Experts of a small language model.
Experts: 4 experts in each of 9 layers, 1 pick a token, a sigmoid router, a shared expert of 128 neurons.
Training: a variant of Muon for the experts, 632M tokens, 9649 steps.
Below are experts of layer 7 (counted from 0) of a mixture-of-experts language model. Rows are named router (the router's row for the expert), gate (a neuron's input weights, with its number), up (a neuron's input weights, with its number), down (a neuron's output weights, with its number) and show model dimensions 64-127. Each number is 500 + 50 x the weight over its row's rms, rounded and kept within 0 to 999. Numbers have three digits each.
Before each expert's rows: "comes before" lists some tokens at least twice as common just after its tokens as in all text; "comes after" lists some tokens at least twice as common just before its tokens as in all text. This comes from a sample of Wikipedia text that the model never trained on. Tokens count by the router's weight.

# expert 1
comes before: "0", " |", "9", "8", "–", "7"
comes after: " ", "1", "2", " (", "9", "–"
router:522434496609418588421482486583502494495510534500383609500499466529475368401550367513523487543459473460507508545500434549496553501426546471573459501527452496481425524517464500453419491595549528
gate0:556495460472519605535504500533585532466481491434518416558498377581566472411512424495437460576627519563530573523490513529413489403553512503498531486506459538481494394456498507471449458559552548
up0:431424450507500519467455395589561451534474455476531377550529477511483586528428459514453444557468530487452539546470490561508575535519594424558562511506465502550509453540536515492544461473562546
down0:543470490449491343470570598521477580512469504521509503540414445464579467480486594494449452530394518525555518470509582470575540547556461499476530457500452515542500490633486534479516474554420412
gate1:511474463515461572474568517595450546531581596568564397493522444490526523555488485459504408544466440497556505529435500424472589571528518489526396563440546542443500508436585537451513524486561510
up1:531513487522544563533512473512502461485504555572469483464502426527629450471509412479537510529424576469470540477530502578515488564442467442576410543497528490507572472507518491436352555407550502
down1:530502539514573523465431518532457499565484396504458443519571493532439606473460506456525573491518500448446533489535550451545472477429451496498484481540493462466523406547531397484507498441307542
gate2:498475536503453488568471443509594445498496520470529553531404493504552514440525388531430561542476511462530493518524487480623561431488485504462588453475555561548446489517578644493520431496460505
up2:542474528454480484555533481498463536543472487610556461512484512378514421523494455572432507531464578523554495502394468521452432547525454546494455538533526562452477534472548406492560511442473563
down2:511526510598401525530416436490498535480498483524499556502495500589549458471469484517508537532482510522540556509557442562469436475519570535474485587520503438483492510480454537454496535523428419
gate3:539491456533490304464428501466467444582545499513512521481491489459589544393507494424519633497485505511526445483491420512474561519535436513521559483519500405532524443472446482495441486541524525
up3:467574513470460466454506480509524505489564461473462457489437599465420482541580515450519465498532410467680468464464541439482501522574546462462542498429527509490522410500509517510451487503515503
down3:570499481486466520544468459421537517507432476490427524531557442459415495611487461584580502506585487515571531470485395530482513515545503527619558487488530538470510608499513518484420433502622480
gate4:476457455431480482444548448525432492499498408357418443593561475504429518450472464443432534488486449638441537564467458478465384519549372497362511572524503570550514517490495520502545497470496485
up4:508396472486567480487520532589498630529513505532480419471560437527538540539459573469471466443450516427486545539529459557477577502555454475520455511494533526494513402461543468478541417522519457
down4:520590546473523552503467528455549437549510572498485568427464515486482413478537362552615525517438506518516528569460468555481429473487537550499458556444570536459509435433509566513421529495536504
gate5:417499566470466510426506490555624542628459451488463453651534463430494509507483538585486473454506545493498539550573419420479554473430513518545519505420520475530427551570531564490515491585499508
up5:517505510478401492476450568524516494475471454581388553586456408502640447456544509547492532516486505384498557502373455478428509378491499505517445467497562502469498466578556504534538444493556523
down5:475481498460509423502456437531433378499529454464523454414454538522472620574504498542560506455532419601479524524579516555495468521493481570502500512446577456527470457432447495563527541565536479
gate6:517521497385516463442531480559539428497423461508500476513544418558414447459477512517508490600475554445540496538576539502562562436427537596552464631499451453473453510602481539558435481426597472
up6:551509421524364494601492596517427435553479435592508519447525464567474539551549582540433472462512512495575502447534466493578572504489450492552473480487468529518503547461577496544402626521541462
down6:467528521469498506434400593483525473525638461500460493510483517536422390516544532567498590563532500422484529483580451473487486571529600470545445536578369483488493524435519559510612474445432497
gate7:616479551487514471489439435480466561539516510614444509465504488445476457580431568492565385481459495419595510454570488426504464531482549498554475523534504498461459526472404488598468536582549542
up7:642326508507478566482425435455576490494470505456487486524490597453490542535482528433519512520552572456513420523489487504492447545504440476466571468592452503512350492458481495465483537477527523
down7:484459557514476528489479531450477598464581418511555547417471450455466466530478493537609528415486425521534517510471462513521465486544546514499523493542499395497469520449422486425575581503460528
gate8:609473528488513649407443466579538515456603569493467571491567533483443560507603527559571587507531507449562433449502530420444398561608493506605446490487485479520476518537529493420451492523426516
up8:571491435493429461479510471554480546612421501506496519483610541456543480466453473503493593484435505504465452515431570469435498517579567532468514500433498471496446466604526543466496505484473407
down8:533436474511547491417528431513444580386494358515494507452520427458488535537483616440461528428469466504563496528466439443592592448448435473474551500592461632520554517539492473524568463423497564
gate9:569508451437494506488446405420531498465461506417468558460493423471495585495509505505430460581489471543617455436537502566536515602446429508507567575485502553515549539465556464469508471578518511
up9:564452544529534449570468528484511593554455510547491599418543532450482484495503468508524468542502532471485462402515561509592504472505478506520543533423480447470498441436477533512517447540474506
down9:540580477545587539518494461487483442451468455578472493450415547424572450543465518504522514511483506412534586418487368511528575555417477495418416460524497553496427502498430474557461526450510471
gate10:560519495551505454482497462481524465449427502526482502621403633456471501522559465485560512484510497608490407605511492509610546567483586511492416481477607464514539411420459509428449571427505481
up10:561497483513487459495487522431525429473504567469523445468453522565532531445494501447462552471526551561475404580506445499540519523567502455504434513492533506456470423520480545500573499537432535
down10:545491542480520538567470500460533586520552534497502552471525470522518520511486471451474386532504488420523522450459429471507493442453456500542447623501528486570460476529451440527534496568508529
gate11:474515516516443423444469501481564447514507437393563528477521409577494501499546421460481487566551538490534496461464429550448525483491562506456450586529406535540553553576500453516479515481488522
up11:473519503535496529440411447493482533490531517460528538569489501519578477526473510628517421503517494486432512468544520480507539534497481481508503400534508485477533510485416520501653656581508520
down11:528526515507516431551463534408432502533473396534508409516501549433552520509593493459518400518433540491595574511502484492384447548517469565426488556562542471426423575466520527446460466528532498
gate12:492544413488513542468572485422509483519490501539439524503538452434556442489578508477562463515517462472477560588562500506431521458393616538461540533545544495448411620541455530528505608570623414
up12:547530342571567627538486475456407536499505488579511476431492496532530449597515521430504492528570499600462514508492401485478537490508468458603530493513586520514466564438536536409509554450573552
down12:483509628553455529440573496418514459454506475570464509413453566479519469481481467596492544463467474449594481445509467468544546536609524498517519521497466499563532544482471479489467474500521512
gate13:474418473512468438498510483577491486521486530436525513524464505616522478519537462538542568464423522460403531533490458381485513516480640529537528456392568488516508547556552548423425564532527574
up13:521573395417577434564445461556578489498513488466483549529530435601516418449554517548459568432582600524528447584473496490479438496525436412512528465556487589532598609557464483492588519556498548
down13:426579466542556456502483603458540455457499636394446427482516490444488542497471471588455485536566425497582555545518533472527509404465589505513464469485466555476510487574501497561492498458519540
gate14:514390517530491510453518489512491477420530530539534430551432541454605480524586385513492489508509546562404464529493429439440522592414395566443473601450477498456506501538500526509501539474488525
up14:450549567524479450524481472432426596561456427517516496506441454465493489423465512533514460526548415546599424424499590493396370444538552493497475540461466488479542479611471492468507451585566521
down14:578548499492461483424520505511536500528526429390469436437607535506467469430521423523489422503627424504504493524536558494454569380450515498616525469439456557491540427501524483458452434555421519
gate15:499571504547518496456494506542485537458478518511404385461513452529526479475543455436460507534493513476435476514476544520385498492505440560531494514458485452469442497499491483458451427501478544
up15:517569517415516510453516469511567515559450540516641475427525494480486566544469417575588581436427520523432461445469498533519460556488503550557479510514514509525571515529476491527486452544553461
down15:501522501641478538458494538566460553509426485487493499508479492548573453449540481516462522546460496448489608546538440514479464569406526411450487549522413522494473491374486467451482474479502460
gate16:600549475543488502500419582567439478529518550544461509407488497528535544472606481465577438460588549458541417572532479494546455484599544579564466501545443567344490506479501449520505450572464581
up16:480537541591474586453511491540527520607579599579459515448527448493432465468485484554511482510466515431470452506473432500505613501545585565516568467475512474522501450552496510565493530452513565
down16:524501527475548536538538502511504540498460495616512443577533571580505555434464549397400446492587497500503521439460525424583522474552450504449455473602477508489442441496500411528506469477549585
gate17:515579578451462559494569479470404469442504533459462582403572443592572572466597609589475537505524477465490481475479393538508486496524559445463467460542510488537429496454439505553381535512478467
up17:483571544577519501410466505490498576520520483498471512472568508363507557616521485473550519473511506504455481466528506468494584404521506491545465432573430527483519460547456460435597548370569539
down17:597554492514519459498489536422463573560498490458456631449458455490485480480407465518463534481573390502386433471532569435530584487480487451590490484500433588559484504481462582486506479510475507
gate18:548510500511478511461447578452428525603559440374437501513474487480492471469524457565464491511437562561527501493492430592448570413435642427557504653527503593513546562557497457517561425473519430
up18:612500439464456586476529483482534546498578473584515550481483458585515418467611505444465469563519621443530462512478523470470504453506549498472500482564460510395560479482453502498490516504580462
down18:491524448441518487541528438398508508537593485412443529558492536500489512547495435493653478481407491466441447505420562454507445590491486503442414459565500521498401554546536425491466495563536467
gate19:561408432528485571468551515537586566496475490456485504569500588505521465436524485552461585477541536481508513546494500507526529540499553517560462437457462545546454523545533431452397438462516446
up19:549487559547624516514448471523455532493472453486545459569512554464498493475508472507560512469490491548467470458521497472492513431494438573570523456530523494492528463547460465567531421498477497
down19:549474484564430512468563452492556557465493534558547511409407538496536525494465563438541509481469568504427452457513541503491490488589482557463507601414517405511535486624526475508526478470528568
gate20:515538503480452588647488560565461544469503497508458429500501570522534520525500453493468518531458417440512511491473472460559628531520511518588515479460397491491491433552615475542458516549513464
up20:547660477504465497534409440521574551537492536540490540504477541473495492478478512459559541476512492452473453583516526523509620571547467510613607526481454566499474461488556502472416483465462532
down20:482480410522446457539440484505540426525515446524555532485505511519478438467457443502433523541504534488485521516489645453414532440509542505443551424633556476601427518551596497478440400476515578
gate21:500533450488409489399489506563459554511399460472584510503491449423437519447513584527413402535480394539535567443495402444522415457500560463481548472454457478532438456546518517473443420564628530
up21:503506528525496467516385432497544547553480531544480527528516492465471500484483526605454505448474550438599520490527504542451440508496427394455498505375535578421615508480510446455575528505519507
down21:492520426520374522548450418473567468611505461423422451511463527516514528531492546500462559600501466483541497522483441440503532465556530479488493577541503429498484444568517432427456495575505461
gate22:497474457452488566500558437603440506529488510515534447461540530510427509421490457411548496485465579496624454488495484419536524387496602609621476555444526532467452499505564455496493442576511495
up22:428602472441457484483511389502449484466565586491555477486496535448549501466458457444531524516496497531462559490425423478548482475446501603553451534502541536546534449542476476548427452520475523
down22:530455514485525482472483522585510514520424541487448512445567506399466580478513487463488502492485519521498390347447572544461565429437449421524446540464486464502466552552548446510488511553493466
gate23:510552486568536580569531523540519554456575473454440530480451513511500481482475547570514479486463530378443558482483554521528485541387572463593532543522519544507473408438571506528485500484565526
up23:536430486527534575488555480498553457552503508459527535511491450513461529464446437509398438496509549486560488498515573514517475548522544445479550466503503471528511506472379459561557491510407538
down23:409576456473632483488384521496444415428521512510415576504519457538512527432475410553509557501608487583512428400432459502514518549440521541585493468582557547518494496618535518481501498489573512
gate24:490429528568528410442529450584440510443588529501389581555412515548446450548462537448403462606484495520396526510447480457493608496520514490545459481497531541533522533491595573470466595538578574
up24:469492526473479498497569525582502504514497459471546495549562467499460468558494539535453507563464486489586507459531577464426441462593438507468450511451485473431636507584497480557478489479479535
down24:604455439523614501454468526538405461522571389534591546464525404471530516473473572514517503478502425531528570485477535481590484565442515526513456436499541595474531514518458509448526513539474487
gate25:537563428507488493549539502570464524488494481485414513414479536512555517486506469497578454508546457440586457593511538440591500398493569512529507509515541586470490442427526500597453485484499498
up25:426590447452443514520476434490493400537510548460410521528536497505558462510474486460351463451568431543610475550416507508571445548488411501511537526567503562482452504450494532481394540502529479
down25:426552497536551482483531520586450432481437555539535472484511501580521483483540524436493468547534442481452527495456490543487445400468475450487493554485532534531479429449496405410478499524433480
gate26:548628520513466514445448559451548462556512609472566516428559471473522521452605429549468446480442485486520483490500422517526599491483489499528496463488488393468373483509455507524431431547439548
up26:524342500536494447453527457555508564548520495459539483502530556547465510461510506486490517525490513467562485588507546498477555592529418521541360493432522458480492570548529579544465459545506443
down26:497609532446486513505519471509484468421532466536528538510567499441476453557577509485551499450595544522477437529567492491483461607513537546522500403455466483531382413516544510496507493514455513
gate27:429517485526439502573574465638521496495460454459535563494480526541567501483543515503469535597616435547512544561489518463393482507495522477501488519552553502443492438476464473430509572534450530
up27:536508457461457521451462449478559437526434572462594529486521512398521396400458458508474437473610470525526436565461475645501618501467516486444534556571401493461560478382498472454376480509535421
down27:521503462468529531530408449530518480532472497538534519549510552549486523458538514514546470503528464523465429651567524535463561486501362524541527484538512479477488484560477452506552512525496489
gate28:465558491533541477447492414543506534458599584474524495509551565485545391498520532528526588464490540502450460564551542527609486498473466518530433647530388519472535567482467505516444494538536569
up28:572512520578397485445503452479580547518491521548523609454517523595450529421484498543496513452516470459615351472516568548461629508574462430501376500466460498573486444532548515479564545464540485
down28:477502470577471542495464573462483514448492528546542532508438449378513475448469535532542501596541566502473515581525559534417511475465491610497561445535497599428518441554619464450548522373510409
gate29:545461562546375517508511487425511458487467437510533502458481533461515467462480420511413560496567525488433470578536400541558500484477570490531494516517456495492456496533519589569481477513495545
up29:504491444463530490438524433501485492469511573505430491444584516510494461521413526512509485448507495500451537498572529526449468428607466529501474486630431530482547467487539336540444520493419535
down29:479529506546497493503437551519428404440532535481512465476425516507556473656476621492561455516469438479463476621473521508486540511540468445601483505481514511537479487454512576516476441429459474
gate30:513557495437591493491361449551476503413493546588483506488452502550509443444505500459518445526524506379479535511553414425526537523534438554580472502544496510514488505491471533522566513485577466
up30:436522508447545514429556452493439438478474497469513518475540489595451515470464445484472399483439563568492525511502503490540535516470511587510510444588499449505532523472440490453533505570507534
down30:489493508457538447427429460460592442418502488486517482585650448524469557561564529531473441511456564577560464549556542545550536424475436494422527502504502604506612485426574418476547467482522477
gate31:548492512561482505512383510512456474472502478493456505513449460485499485602512434493512448562558429503558413519524500471512409491647553533543506456432467649474546490580460503502483423510429574
up31:492516557456480402474438545456444519530495414507459488436527514430554493476539579552557447522539577449554468411458424557588453464448538493508482501505474503528570472455501517519528554549491490
down31:525470528480511544596506490467467512436558588512537482586532480538490497525508425481539535420458490531476477448616568517498524499524482468584518529534515473506464486452484587517659483484532531